{"d_model": 320, "n_kv_head": 5, "positions": "rope", "init": "normal"}
Below are experts of layer 2 (counted from 0) of a mixture-of-experts language model. Rows are named router (the router's row for the expert), gate (a neuron's input weights, with its number), up (a neuron's input weights, with its number) and show model dimensions 192-255. Each number is 50 + 15 x the weight over its row's rms, rounded and kept within 0 to 99.
After each expert's rows: a language model's description of what the expert responds to; "gets" lists some tokens that make up at least twice as much of what it gets as of all text. This comes from a sample of Wikipedia text that the model never trained on. Tokens count by the router's weight.

# expert 8
router:64 65 36 44 47 60 62 40 49 66 35 70 65 42 56 36 56 62 25 47 70 41 37 31 65 63 68 35 64 77 60 59 21 43 32 35 42 31 28 31 62 33 37 33 53 56 53 34 33 31 51 60 66 39 51 78 67 37 56 44 69 50 66 29
gate2:47 27 51 25 60 44 75 75 58 38 41 57 78 56 54 68 51 22 50 29 42 46 57 48 43 67 53 40 72 69 59 18 73 60 43 34 82 24 32 45 57 50 52 37 36 46 40 68 71 35 47 53 40 46 82 68 52 68 55 55 66 48 58 46
up2:69 55 45 49 34 57 42 42 71 59 12 46 35 55 75 40 56 33 47 29 33 54 77 27 47 36 63 35 32 46 48 48 75 49 45 51 45 72 54 53 25 34 34 47 51 48 93 40 31 56 41 53 30 60 44 54 61 34 50 32 50 40 27 85
gate3:71 48 72 45 36 44 71 63 57 36 81 57 66 45 66 32 23 75 58 54 61 58 62 55 58 56 56 55 52 67 50 59 46 69 73 48 78 47 60 74 33 66 42 34 40 56 28 40 70 26 60 39 62 40 62 38 60 66 70 57 56 54 60 55
up3:40 57 24 53 47 26 74 81 30 78 57 62 46 72 38 67 59 68 46 43 51 49 46 40 45 37 66 35 28 56 70 43 50 60 44 51 39 59 71 48 81 54 82 42 72 64 58 53 29 67 45 66 35 43 42 66 42 40 44 55 34 48 77 45
gate4:37 61 64 29 70 30 76 47 28 45 50 82 21 39 20 37 61 45 51 43 47 34 66 25 30 61 64 38 57 74 79 53 58 49 69 40 52 56 61 34 34 47 29 40 51 42 69 66 31 50 48 48 53 52 58 71 44 32 65 29 64 66 78 41
up4:58 31 53 52 74 49 34 62 31 39 31 56 51 59 42 40 27 27 33 34 20 48 68 58 50 65 42 65 34 54 42 58 36 45 50 67 63 54 53 36 55 40 55 31 58 56 56 72 50 42 62 49 53 52 70 45 30 47 69 63 57 39 54 23
gate5:51 42 48 44 74 53 70 46 60 45 41 26 44 56 44 32 28 16 52 41 35 39 59 61 57 32 43 69 40 40 48 50 32 31 60 35 67 62 62 56 49 47 56 13 35 47 39 47 49 57 45 38 77 59 45 64 62 68 75 46 54 41 51 41
up5:98 44 85 36 32 44 60 61 33 37 50 35 22 55 67 43 26 42 52 46 59 63 64 50 74 36 46 64 65 62 38 30 68 41 31 45 62 39 38 28 74 45 62 35 68 71 46 56 48 64 43 50 45 49 37 56 37 39 66 46 47 43 59 43
gate6:49 40 48 31 45 57 28 45 69 69 68 37 76 44 54 41 54 48 41 58 58 34 37 30 56 28 42 63 77 52 76 48 44 61 70 36 79 54 53 66 27 67 39 30 38 68 49 45 25 26 30 51 40 32 35 19 51 22 47 59 45 73 60 56
up6:55 45 48 78 17 81 33 74 48 55 35 66 37 38 29 64 67 31 47 29 57 43 52 59 62 72 53 44 25 41 43 33 52 59 47 28 85 57 11 34 22 33 41 67 39 49 58 31 47 51 67 46 45 54 51 64 57 53 61 60 39 34 69 54
gate7:25 67 48 42 87 55 39 20 61 90 58 91 51 57 68 38 37 52 50 64 53 53 73 34 55 36 63 52 41 46 59 53 36 41 44 57 66 57 26 34 45 43 79 19 43 50 43 61 55 52 61 50 58 46 64 58 54 40 54 65 30 58 43 50
up7:37 75 46 67 63 64 42 47 43 44 52 47 33 52 70 59 53 73 26 54 35 72 42 36 49 36 40 50 43 38 73 57 52 37 07 51 69 39 41 60 70 44 30 26 40 79 63 39 89 27 34 53 67 43 55 42 43 49 33 36 35 57 46 53
It responds to: Word-initial letters
gets: " ", "i", " L", " an", "l", "an"

# expert 6
router:63 65 37 42 51 60 62 36 48 67 37 67 67 40 58 33 57 64 28 46 71 37 34 32 64 64 67 32 66 74 61 60 23 43 33 37 43 30 29 31 60 31 37 35 55 56 49 34 33 31 49 61 66 39 50 78 65 34 59 43 66 48 69 35
gate2:32 68 67 47 83 60 35 60 71 41 43 44 62 41 54 39 50 52 30 54 33 58 53 29 36 40 61 54 51 59 66 41 83 57 50 42 57 22 44 57 54 31 29 24 57 39 59 35 62 47 40 24 34 48 17 53 55 44 35 53 57 32 40 25
up2:32 51 50 45 52 47 43 42 45 53 40 36 54 55 30 32 47 60 56 25 77 38 75 55 48 41 30 51 44 45 69 71 44 50 56 43 60 43 58 63 56 16 55 42 28 37 47 59 42 46 77 39 43 38 41 40 44 21 35 74 52 52 41 54
gate3:70 24 43 40 55 62 64 39 50 52 54 66 71 10 49 78 46 46 42 50 48 84 55 45 59 40 47 42 59 47 46 59 37 39 36 57 18 42 40 51 40 24 41 19 28 60 50 42 38 51 42 39 47 44 54 38 66 75 49 44 51 32 42 66
up3:38 26 49 52 45 66 26 38 30 51 56 61 53 46 28 41 57 41 28 51 67 50 66 62 41 56 32 37 41 25 47 37 50 34 60 74 60 32 40 72 57 26 60 45 67 38 72 59 64 58 53 40 58 32 69 32 82 53 47 87 65 68 54 47
gate4:59 33 34 32 31 53 78 44 65 46 52 49 54 45 46 50 34 44 42 49 48 29 65 64 47 76 46 81 39 50 33 62 75 59 57 36 32 30 38 56 53 62 39 16 48 46 33 67 25 73 73 26 67 27 69 53 35 37 83 69 43 63 65 36
up4:66 51 40 49 58 56 62 32 50 71 00 56 79 30 60 42 48 60 43 28 41 36 49 28 88 38 31 61 62 56 32 55 45 53 56 53 57 45 33 51 35 49 40 37 65 71 31 67 58 20 40 53 28 65 64 66 60 54 55 39 57 40 61 41
gate5:54 93 36 52 35 50 39 62 47 43 64 64 61 49 18 51 59 72 35 29 19 29 31 41 08 41 45 47 03 57 59 61 53 51 34 59 51 68 54 23 56 33 46 36 62 44 46 66 36 44 52 22 41 42 63 45 50 48 31 54 72 16 68 37
up5:49 47 57 55 61 39 56 65 49 55 28 41 55 40 40 36 64 65 65 45 31 66 42 51 75 56 40 35 49 57 60 30 67 68 45 45 51 35 42 21 75 39 31 38 72 66 31 67 59 53 28 60 55 69 52 67 74 35 54 52 56 47 45 51
gate6:39 45 49 45 60 59 16 47 76 42 44 68 38 51 69 57 65 27 38 25 65 44 55 23 59 61 41 48 51 63 53 67 41 67 62 58 42 19 58 73 65 66 35 52 68 35 27 64 62 50 54 53 58 41 42 22 68 27 53 58 58 55 49 49
up6:60 58 51 40 51 43 53 19 40 70 55 38 76 99 37 64 36 45 59 36 15 23 25 42 65 39 41 52 35 36 44 35 56 71 57 28 31 56 56 52 50 50 48 50 52 54 56 60 48 49 51 27 30 54 43 58 42 76 61 54 36 36 58 56
gate7:61 51 68 55 56 38 39 63 43 65 51 28 51 50 37 36 18 53 61 40 50 32 23 76 38 79 54 77 42 53 58 54 51 45 32 55 54 53 64 54 43 45 49 82 65 56 59 48 29 40 30 42 35 78 53 42 52 25 24 27 46 74 43 53
up7:56 50 52 56 68 62 42 63 38 34 71 49 53 41 39 28 62 33 33 51 27 59 47 65 33 84 22 55 57 65 71 35 60 59 68 56 19 42 64 38 37 55 27 25 71 74 48 59 57 80 50 55 78 78 62 51 70 82 53 45 68 63 43 64
It responds to: Numbers in tables
gets: " ", " |", "s", "o", " (", "h"

# expert 1
router:64 67 38 42 52 59 62 37 48 67 38 67 67 41 59 35 57 63 26 47 70 39 34 33 64 65 67 31 66 75 59 60 21 43 33 36 43 30 30 31 59 32 37 37 55 56 51 35 34 31 49 61 67 40 49 78 69 35 58 42 67 49 68 34
gate2:42 62 30 62 55 28 35 56 47 58 40 37 42 36 39 71 73 45 64 70 67 67 18 62 44 71 49 71 54 53 58 36 48 72 58 59 47 41 60 60 70 42 61 85 60 48 59 50 53 08 55 52 49 55 55 68 60 35 52 72 54 57 58 48
up2:64 46 59 50 71 56 20 71 51 57 40 55 54 75 37 71 39 52 52 34 74 74 73 45 44 54 46 63 28 54 69 74 57 64 55 53 27 50 40 59 52 62 46 31 53 27 62 56 32 65 48 65 59 70 54 40 61 63 69 69 23 43 64 66
gate3:42 48 48 69 76 53 50 51 48 34 56 33 52 60 83 49 52 67 48 80 47 38 45 55 24 62 64 42 22 49 56 48 40 49 43 52 72 29 48 49 63 26 36 38 51 49 61 67 43 46 58 50 49 59 42 47 51 44 49 20 24 46 71 43
up3:39 46 72 39 25 64 36 64 66 35 81 26 57 41 34 65 54 38 75 40 22 09 06 77 48 44 49 62 45 54 41 52 57 68 51 60 78 40 46 61 40 33 53 58 54 25 53 57 49 45 32 50 21 48 65 56 26 37 33 63 50 44 79 38
gate4:50 60 49 62 77 63 51 43 64 59 32 30 31 57 49 63 70 28 59 42 61 53 51 53 55 19 72 52 42 73 57 43 50 32 36 54 23 43 23 51 23 51 28 55 35 54 44 51 62 54 54 73 59 34 31 78 56 67 47 57 59 38 59 42
up4:52 57 58 57 47 41 64 73 47 51 43 39 64 67 46 47 36 48 45 58 48 20 41 71 52 48 54 53 51 33 48 39 55 67 56 65 46 46 45 37 60 26 42 48 71 66 46 68 56 53 59 58 68 52 58 66 65 62 44 70 37 28 40 56
gate5:46 33 65 60 64 34 55 61 78 48 89 52 72 60 62 55 80 48 56 34 34 42 63 42 63 60 36 66 51 46 60 50 37 52 19 63 47 55 40 50 28 23 27 53 51 59 66 32 32 70 47 55 48 23 57 56 61 47 40 03 29 89 69 33
up5:57 51 73 54 61 47 34 28 54 50 49 57 50 70 40 31 59 32 37 45 36 57 63 68 40 49 39 40 65 62 28 43 55 42 54 51 49 40 58 61 73 38 25 64 37 26 61 43 49 57 63 77 45 78 45 25 57 53 57 95 39 44 42 35
gate6:61 34 56 35 81 32 57 60 44 86 38 49 39 27 54 49 55 46 83 72 35 24 55 52 54 43 41 61 66 36 41 48 58 60 67 36 79 24 70 53 39 64 50 62 35 24 49 27 09 39 52 43 24 47 52 40 65 31 65 63 56 46 44 26
up6:57 37 38 62 46 77 61 39 60 28 44 58 55 39 79 53 62 16 30 41 27 58 65 47 54 59 29 50 64 65 55 60 54 22 49 36 73 69 72 38 43 44 66 47 48 28 26 78 56 61 81 42 28 71 52 31 41 53 43 02 30 61 51 74
gate7:67 56 55 44 20 50 53 40 45 46 52 58 58 45 51 79 46 65 67 43 38 42 35 25 67 48 50 35 37 36 49 69 50 71 13 54 55 27 22 40 49 59 47 61 28 47 32 42 53 54 36 39 69 53 50 49 39 46 29 59 45 43 66 09
up7:51 47 74 46 50 41 38 59 55 64 64 50 58 73 50 52 61 84 68 62 33 25 34 61 71 40 53 40 48 52 52 36 50 76 55 49 60 65 46 41 42 67 57 46 45 61 63 50 73 48 41 49 64 49 28 23 60 46 87 25 59 72 36 78
It responds to: Infobox fragments, proper nouns
gets: "um", "am", "ur", "°W", " B", "ee"

# expert 13
router:51 63 50 63 35 21 60 49 32 60 42 61 47 38 78 44 44 51 59 46 52 52 45 14 61 86 62 26 54 20 71 69 44 40 50 29 39 65 38 55 37 57 27 21 71 40 38 12 32 47 62 58 49 32 45 45 46 28 77 53 59 64 50 26
gate2:78 57 59 45 90 74 43 53 49 61 36 61 58 55 65 60 42 56 54 54 29 35 77 53 57 43 10 39 65 70 37 51 49 29 22 62 53 27 59 42 35 71 63 53 67 37 44 58 53 40 79 50 40 58 56 63 47 59 56 72 33 44 43 33
up2:32 62 73 36 64 60 44 16 34 15 52 44 63 53 60 39 23 37 57 39 36 75 25 36 49 47 62 53 34 52 40 49 27 65 44 43 65 37 77 43 48 32 52 62 20 43 57 39 55 45 75 36 68 55 53 48 40 42 34 65 33 59 55 42
gate3:35 73 67 57 36 51 57 48 43 80 42 70 13 17 60 56 31 36 64 16 64 27 25 57 47 28 75 62 35 25 41 61 36 47 52 13 76 44 53 78 65 32 61 64 53 69 45 56 40 54 57 48 58 33 64 30 55 36 66 44 55 73 57 58
up3:84 44 44 34 70 50 46 36 48 43 47 21 58 83 60 63 67 69 48 88 49 39 56 42 42 52 43 28 57 45 70 55 75 33 46 50 38 46 34 26 28 48 33 35 68 62 61 41 69 69 40 41 42 74 50 74 58 48 20 19 46 09 53 48
gate4:38 45 29 47 48 59 59 62 54 59 75 49 32 56 38 36 52 28 62 56 55 60 69 42 52 88 58 75 42 53 34 35 68 39 59 50 81 26 45 82 40 87 50 45 60 28 69 43 48 81 25 64 37 35 77 65 42 47 54 45 83 60 57 43
up4:36 61 22 58 43 71 32 75 73 81 63 41 56 54 25 57 43 40 59 33 44 55 30 50 63 33 17 33 46 30 58 80 47 53 67 04 66 40 32 57 40 39 38 52 47 56 66 50 58 30 49 65 38 26 51 52 63 70 48 40 53 29 62 44
gate5:66 29 23 56 68 51 46 52 48 33 54 81 55 34 53 56 70 55 63 68 36 13 44 48 62 54 50 42 46 63 37 69 62 29 64 54 51 84 44 58 47 74 70 35 30 92 58 82 38 48 45 34 46 68 60 37 46 63 35 41 39 59 42 52
up5:32 62 65 58 11 42 49 59 70 60 38 33 59 61 41 32 32 42 35 50 62 80 39 58 50 27 44 46 47 33 48 36 22 48 41 55 60 28 48 48 71 37 46 66 61 06 34 21 44 44 48 58 53 44 40 77 56 57 66 40 64 30 43 55
gate6:58 43 53 46 52 38 55 81 82 26 65 40 51 36 22 56 23 39 26 68 21 64 66 31 63 69 21 41 68 37 99 54 68 44 51 61 48 51 38 58 41 45 31 58 65 57 32 33 52 66 55 31 58 66 36 56 58 61 67 36 44 58 86 51
up6:59 55 44 42 58 57 53 49 43 55 69 28 39 61 62 29 23 52 80 53 50 59 32 54 52 60 22 53 58 56 70 66 30 37 54 22 29 62 67 68 29 58 71 77 42 63 53 39 50 66 53 47 62 61 43 52 47 93 56 58 22 53 55 37
gate7:69 46 26 27 65 19 49 56 83 35 35 46 60 28 68 30 18 68 54 56 65 62 58 39 49 53 67 52 18 44 42 49 49 42 39 53 68 37 19 62 74 71 33 21 58 37 27 65 61 58 09 40 52 54 35 66 59 35 34 43 64 50 64 62
up7:50 44 37 53 82 45 48 53 50 46 71 55 51 37 33 56 12 25 77 31 64 14 40 65 59 26 38 70 80 44 43 45 77 62 89 40 35 51 50 36 66 63 13 53 39 44 61 32 40 36 54 57 56 61 44 75 45 51 45 66 40 56 76 63
It responds to: Colons after field labels
gets: ":", " |", " as", ";", "):", "="

# expert 11
router:73 62 35 52 45 60 58 37 61 67 63 63 64 37 63 41 52 68 33 44 75 38 31 36 61 66 56 17 56 87 47 41 45 41 43 54 52 35 31 20 39 29 28 31 70 29 52 35 34 27 58 73 47 44 83 70 60 37 54 38 54 60 70 40
gate2:50 32 37 58 56 71 69 61 69 43 42 39 78 60 65 43 68 35 34 34 48 62 77 45 60 67 36 36 43 32 39 59 73 46 38 51 62 28 84 58 78 49 64 53 26 47 42 23 29 51 44 69 28 65 32 59 62 48 60 48 48 39 66 73
up2:48 37 71 43 43 31 58 64 40 46 58 22 49 40 50 38 60 32 43 43 45 47 62 53 68 35 38 39 35 35 57 65 43 36 22 49 45 72 34 40 57 65 61 43 40 21 45 53 51 36 62 78 26 57 42 65 37 51 49 53 33 55 50 75
gate3:41 79 37 55 41 56 65 25 24 37 50 41 48 58 54 36 34 39 76 51 36 48 29 49 52 44 62 60 44 48 39 42 76 42 53 62 52 77 69 61 37 33 47 30 64 64 56 52 08 65 50 53 36 38 54 42 34 45 39 51 21 57 70 52
up3:28 76 42 49 81 64 55 55 48 25 28 40 50 41 55 49 26 67 73 69 48 70 40 56 37 64 71 57 32 54 32 56 55 48 45 36 54 75 36 64 50 51 43 37 51 54 59 72 23 54 60 51 14 45 59 40 11 23 44 23 36 25 65 59
gate4:64 83 47 65 53 49 66 73 58 68 25 56 80 34 61 45 38 41 43 23 57 44 34 48 67 39 33 35 39 74 33 65 49 52 45 42 41 60 49 67 78 66 45 50 65 42 33 71 23 67 40 50 38 44 33 35 53 42 53 56 43 66 60 59
up4:58 34 56 56 25 57 65 71 65 83 79 52 66 43 26 53 54 62 42 59 38 34 84 67 52 68 85 62 53 53 58 44 46 59 56 54 54 34 42 25 36 34 59 34 47 49 35 53 34 10 67 50 54 35 72 31 50 30 40 63 50 91 57 61
gate5:39 82 36 43 58 37 38 52 94 66 27 61 37 48 90 40 34 17 14 55 43 68 66 49 51 69 72 15 54 34 29 34 53 41 42 27 33 46 47 39 53 56 37 43 68 59 64 55 26 35 51 44 33 37 41 38 56 57 49 35 62 65 79 29
up5:57 69 59 56 32 46 55 37 50 45 19 62 56 57 51 48 38 17 57 38 33 62 46 50 43 88 49 13 55 56 51 44 20 69 54 33 44 53 50 15 18 40 76 99 66 73 45 73 17 44 50 42 32 70 37 34 44 56 53 40 44 33 48 21
gate6:30 30 58 57 47 66 41 53 63 49 50 38 31 61 50 65 42 19 36 68 41 80 68 65 51 27 44 25 63 35 36 14 09 36 42 41 48 61 26 48 50 51 47 52 65 37 60 38 42 62 46 61 38 53 37 64 70 34 66 50 49 37 42 63
up6:42 46 74 61 39 46 54 37 20 53 39 57 34 31 21 61 44 70 47 58 57 12 46 71 55 65 56 43 26 29 52 50 45 24 63 73 53 34 53 53 32 30 55 56 54 52 65 34 35 52 37 66 52 58 57 47 49 70 69 71 54 37 40 56
gate7:33 41 48 49 42 45 55 80 70 50 75 52 57 24 17 58 33 67 62 42 68 56 56 63 52 50 23 41 56 43 37 55 37 46 31 17 38 42 39 78 40 64 45 58 50 65 60 48 59 48 33 30 87 60 51 51 57 17 38 60 52 68 71 38
up7:61 54 43 73 41 86 61 50 48 66 48 55 62 36 65 26 52 46 47 22 71 29 68 35 35 56 31 55 72 56 62 20 38 41 70 44 40 51 44 55 61 51 48 40 34 52 47 26 63 50 43 57 65 62 54 56 46 48 42 63 15 53 73 79
It responds to: Dashes and list bullets
gets: "-", " –", " -", " —", "%", "–"

# expert 5
router:65 68 37 42 52 61 63 35 49 67 37 68 66 40 60 37 58 64 27 46 71 38 37 32 64 65 67 32 64 75 60 59 23 44 34 36 43 32 30 32 60 33 38 36 54 58 52 34 33 31 49 61 66 40 49 78 67 35 58 42 66 49 69 33
gate2:45 43 63 77 33 55 37 43 50 35 53 51 55 53 24 41 55 68 53 67 55 57 51 58 53 72 68 69 36 80 65 27 39 31 00 47 37 49 46 61 55 71 60 50 48 42 56 21 44 59 50 79 44 55 40 53 49 55 50 57 67 40 62 38
up2:31 46 55 47 61 52 50 66 64 31 41 62 55 42 72 82 59 50 61 52 68 63 49 65 44 59 48 46 86 57 65 70 57 56 77 42 59 68 45 40 36 43 48 18 53 36 43 49 47 39 65 77 50 51 67 38 74 65 66 46 57 26 30 46
gate3:67 64 46 48 38 32 44 31 33 72 20 72 68 32 64 73 40 58 33 48 49 26 72 76 46 64 25 53 70 33 44 54 53 29 68 82 61 59 39 56 40 71 47 42 46 34 45 59 46 45 41 32 70 78 91 38 65 44 62 56 59 46 31 36
up3:40 60 33 95 72 50 27 56 52 46 03 61 51 26 51 40 38 42 41 44 57 63 45 72 59 51 75 35 65 70 21 25 44 59 72 39 47 47 35 65 32 42 62 25 41 59 58 61 36 50 39 53 47 34 59 48 57 60 43 37 67 33 52 59
gate4:40 67 52 59 57 52 75 75 56 54 60 65 61 60 41 59 18 70 26 51 60 38 40 40 64 39 41 53 52 24 42 41 55 31 53 59 36 43 41 52 71 51 72 69 45 51 32 26 44 39 49 68 68 54 67 53 45 59 40 37 45 38 08 49
up4:43 77 58 39 28 35 52 50 79 43 48 64 18 58 58 57 83 60 69 57 63 67 63 48 74 24 47 48 44 57 61 50 57 47 45 44 61 75 59 41 41 41 27 52 53 36 50 66 48 81 40 46 39 55 29 60 48 53 66 36 53 39 48 68
gate5:66 36 44 37 48 54 51 28 72 85 24 38 45 62 29 64 60 28 31 49 29 43 39 08 66 50 51 48 45 47 52 71 44 50 56 69 58 59 13 46 36 40 34 51 33 35 27 53 79 26 54 40 40 63 49 40 43 45 25 42 60 68 87 55
up5:40 46 57 61 56 22 43 54 31 39 58 28 55 46 68 19 45 50 78 71 46 56 53 62 61 64 32 44 45 27 50 38 49 46 77 54 48 60 70 45 65 51 66 40 54 26 54 76 56 52 53 46 58 33 49 81 40 68 32 21 25 37 18 38
gate6:48 35 57 52 40 73 45 37 29 39 66 67 51 40 45 44 66 62 53 55 47 34 26 41 32 50 60 70 26 45 36 67 36 66 82 27 24 31 59 62 51 38 36 37 65 18 40 51 42 56 61 65 57 10 68 54 39 50 52 55 37 80 37 58
up6:51 60 43 53 42 69 37 42 51 37 18 59 38 68 35 41 45 50 48 44 58 63 50 28 45 34 59 34 26 55 50 39 45 73 67 48 29 42 73 51 49 28 44 78 65 53 41 64 51 55 58 50 39 49 61 52 51 66 47 60 31 50 60 28
gate7:46 86 38 61 48 51 41 52 28 25 37 33 37 25 30 77 66 48 58 17 48 66 49 49 53 52 40 73 35 51 73 49 45 35 58 74 36 74 50 41 44 61 62 31 46 36 58 63 45 56 53 39 57 37 37 46 52 77 45 86 79 60 54 28
up7:42 22 72 32 64 46 45 27 51 41 51 47 49 44 68 22 12 42 61 42 21 41 53 25 36 65 66 25 29 28 39 23 43 74 58 25 62 40 48 47 42 42 26 36 68 71 50 26 34 59 44 65 39 31 50 48 49 63 55 41 47 26 36 21
It responds to: Table cells, quantifiers
gets: "at", "|", " other", " can", "ates", " "

# expert 15
router:57 81 25 51 36 62 70 33 28 44 43 69 64 48 62 24 63 77 38 72 51 37 41 69 68 55 63 48 67 53 52 28 36 44 34 35 64 49 42 48 69 57 58 23 41 58 68 65 26 64 38 63 83 34 53 51 74 36 46 47 52 60 84 13
gate2:58 50 47 56 53 33 70 62 50 66 24 38 47 47 67 84 51 64 26 37 30 44 46 59 54 54 32 46 47 43 54 47 44 39 81 64 53 60 58 38 50 52 53 76 58 36 36 46 40 62 43 70 73 70 65 68 52 31 80 16 33 50 31 47
up2:70 50 51 53 48 35 78 65 39 39 32 54 39 51 58 68 56 47 37 42 41 58 27 55 41 56 57 27 47 60 28 64 43 48 64 87 48 64 64 66 39 53 60 80 65 47 30 65 37 62 47 42 38 67 55 58 48 37 79 28 46 26 68 58
gate3:34 36 64 42 53 45 53 57 12 48 32 13 55 53 62 42 67 47 69 62 54 40 72 51 34 20 56 67 55 36 55 66 59 56 58 67 21 37 60 52 44 77 61 63 56 70 46 70 44 63 71 70 57 60 34 53 37 67 66 47 49 51 40 48
up3:32 34 48 28 36 29 53 73 41 25 58 17 09 54 70 39 24 28 45 75 68 44 66 61 58 38 72 40 61 72 57 66 27 54 33 26 59 38 47 34 70 49 25 42 82 41 58 30 48 20 58 40 89 61 69 28 44 52 70 44 26 31 50 60
gate4:49 55 75 38 64 32 62 44 54 61 68 66 52 07 52 51 26 47 43 45 51 61 55 48 45 70 72 29 51 69 15 60 68 48 28 40 46 63 73 49 68 52 49 54 57 32 81 42 71 69 65 52 35 27 60 42 23 31 62 43 45 51 44 65
up4:54 29 04 29 30 51 66 65 49 50 32 45 61 57 36 44 46 25 44 43 63 43 51 42 32 36 51 70 38 64 63 47 24 44 46 59 72 38 55 78 42 46 49 32 45 54 30 46 26 54 41 40 70 39 52 49 54 58 58 37 35 60 43 62
gate5:57 51 45 20 53 77 39 31 59 52 50 57 70 54 64 64 75 52 64 70 17 31 39 46 43 43 42 25 34 47 43 32 74 55 39 64 70 68 42 58 45 73 69 54 64 44 70 54 61 68 47 80 35 51 49 31 43 54 63 43 51 63 23 80
up5:46 55 52 75 49 58 56 36 44 30 51 54 49 50 69 44 33 52 35 80 63 48 63 38 39 63 70 82 60 31 47 61 53 49 33 55 23 41 84 36 46 47 34 48 38 45 28 46 39 38 76 40 44 35 50 58 29 54 45 60 37 68 78 30
gate6:38 73 28 34 37 31 61 60 59 49 51 87 65 31 76 53 54 86 44 37 43 59 65 34 53 20 69 44 56 41 52 53 62 58 71 69 86 54 51 36 46 48 59 36 58 36 66 44 39 70 33 44 59 49 62 69 61 01 56 80 66 63 54 31
up6:29 72 42 34 41 40 69 45 59 32 70 90 61 34 73 54 57 77 64 43 33 56 69 52 63 20 74 44 58 44 55 43 61 54 70 70 69 71 58 57 25 50 52 38 43 40 72 45 40 58 43 53 69 42 59 62 54 00 45 77 68 45 60 28
gate7:59 36 53 46 44 58 32 43 46 56 59 56 49 56 54 51 36 59 54 28 72 52 53 58 27 78 88 37 54 59 66 43 36 42 62 34 35 54 58 65 42 41 75 89 39 58 77 72 56 41 47 43 19 54 24 65 73 37 46 27 42 28 66 66
up7:57 65 21 63 54 25 60 44 50 29 13 57 37 48 50 76 57 43 63 31 43 65 74 62 47 54 41 36 30 47 47 34 52 56 08 18 53 64 58 53 74 46 56 33 46 62 51 65 41 55 26 72 59 42 55 36 61 59 56 55 48 43 38 58
It responds to: Prepositions after nouns
gets: " of", " for", " in", " to", " by", " with"

# expert 7
router:51 63 58 35 60 58 53 44 15 44 37 73 55 31 45 35 48 66 57 73 42 37 43 35 54 60 83 26 59 47 35 79 60 44 21 56 69 32 43 52 48 46 55 32 26 59 65 29 35 19 26 67 62 42 35 37 50 43 60 40 67 32 55 46
gate2:51 57 53 41 25 35 58 56 69 41 65 58 36 45 51 48 49 66 83 70 70 71 38 55 40 25 65 53 58 45 43 13 56 60 34 48 73 44 18 54 67 45 45 38 43 41 45 53 54 91 43 64 06 49 71 47 49 39 63 24 39 57 33 33
up2:57 56 69 65 35 65 24 60 44 50 44 56 65 76 61 59 64 48 44 54 42 46 61 46 67 49 60 43 31 48 43 53 57 61 59 60 24 61 65 60 44 58 72 43 36 54 20 22 52 36 64 69 62 48 40 57 44 42 64 71 48 58 40 71
gate3:42 61 47 20 47 31 28 30 33 51 62 81 39 46 24 48 38 50 71 64 51 41 42 58 60 61 73 50 52 45 55 57 56 40 37 60 72 59 65 74 50 30 38 74 65 28 67 42 48 71 60 45 55 44 62 58 66 68 09 44 23 53 40 58
up3:39 71 35 36 29 65 62 34 58 64 64 15 50 48 59 57 49 36 60 46 57 48 64 76 56 49 42 55 32 84 19 35 42 46 70 62 55 52 58 32 48 54 53 56 48 43 69 37 48 48 58 27 74 50 84 65 65 78 28 66 31 51 56 56
gate4:55 61 72 43 61 52 29 49 48 66 53 50 58 64 49 57 27 28 64 30 53 68 57 65 59 62 35 43 46 43 55 64 57 33 45 64 54 62 56 37 59 46 16 54 60 46 21 60 58 74 48 32 38 53 49 71 51 51 65 61 58 64 65 25
up4:57 49 67 63 46 36 49 51 53 43 50 59 55 40 62 44 60 29 42 55 61 37 07 83 39 57 53 42 59 68 33 54 67 63 30 40 44 47 35 82 24 39 60 56 54 54 50 57 59 47 81 74 49 38 64 32 46 48 14 50 49 65 47 55
gate5:59 41 66 81 56 64 42 51 43 53 60 32 50 54 40 46 60 71 51 77 60 78 57 65 46 50 47 48 36 49 61 45 59 39 55 62 65 51 56 18 37 53 61 50 55 44 54 26 38 11 71 53 23 17 42 31 42 48 64 28 56 77 63 34
up5:31 66 57 53 45 54 60 48 62 52 50 62 46 35 55 65 47 58 37 63 54 63 45 63 54 53 57 57 48 53 77 64 60 57 23 82 60 55 65 42 61 43 77 34 19 76 37 80 71 81 68 62 62 53 41 62 98 62 60 54 70 48 40 37
gate6:47 40 83 28 50 55 58 05 60 47 56 46 99 47 54 56 65 39 40 67 63 21 61 50 48 80 19 52 77 50 58 43 71 54 30 73 43 34 47 62 58 60 43 34 54 34 48 91 56 42 79 62 66 42 44 39 40 53 67 24 68 75 52 33
up6:51 56 60 45 61 33 53 57 56 53 72 52 66 64 64 42 69 35 42 49 25 60 61 55 49 29 15 17 57 40 46 21 72 43 41 67 68 48 40 53 47 42 36 86 26 49 66 54 49 60 51 44 74 45 56 34 53 37 56 52 54 10 27 27
gate7:49 48 44 62 76 57 52 41 41 39 49 40 33 42 55 46 48 47 59 46 42 57 60 56 55 62 61 22 37 63 83 54 54 52 58 46 28 49 66 46 49 51 67 30 45 54 42 68 49 72 60 59 34 44 55 19 24 53 65 43 36 48 42 63
up7:75 41 49 33 26 30 40 66 51 30 71 57 56 73 45 51 33 10 45 06 84 50 18 40 42 52 57 34 49 49 35 55 32 41 31 62 46 60 70 52 49 59 58 50 41 60 57 42 43 71 55 46 57 30 19 55 31 61 23 75 66 34 61 42
It responds to: Commas and conjunctions
gets: ",", " and", "),", ")", " but", "\","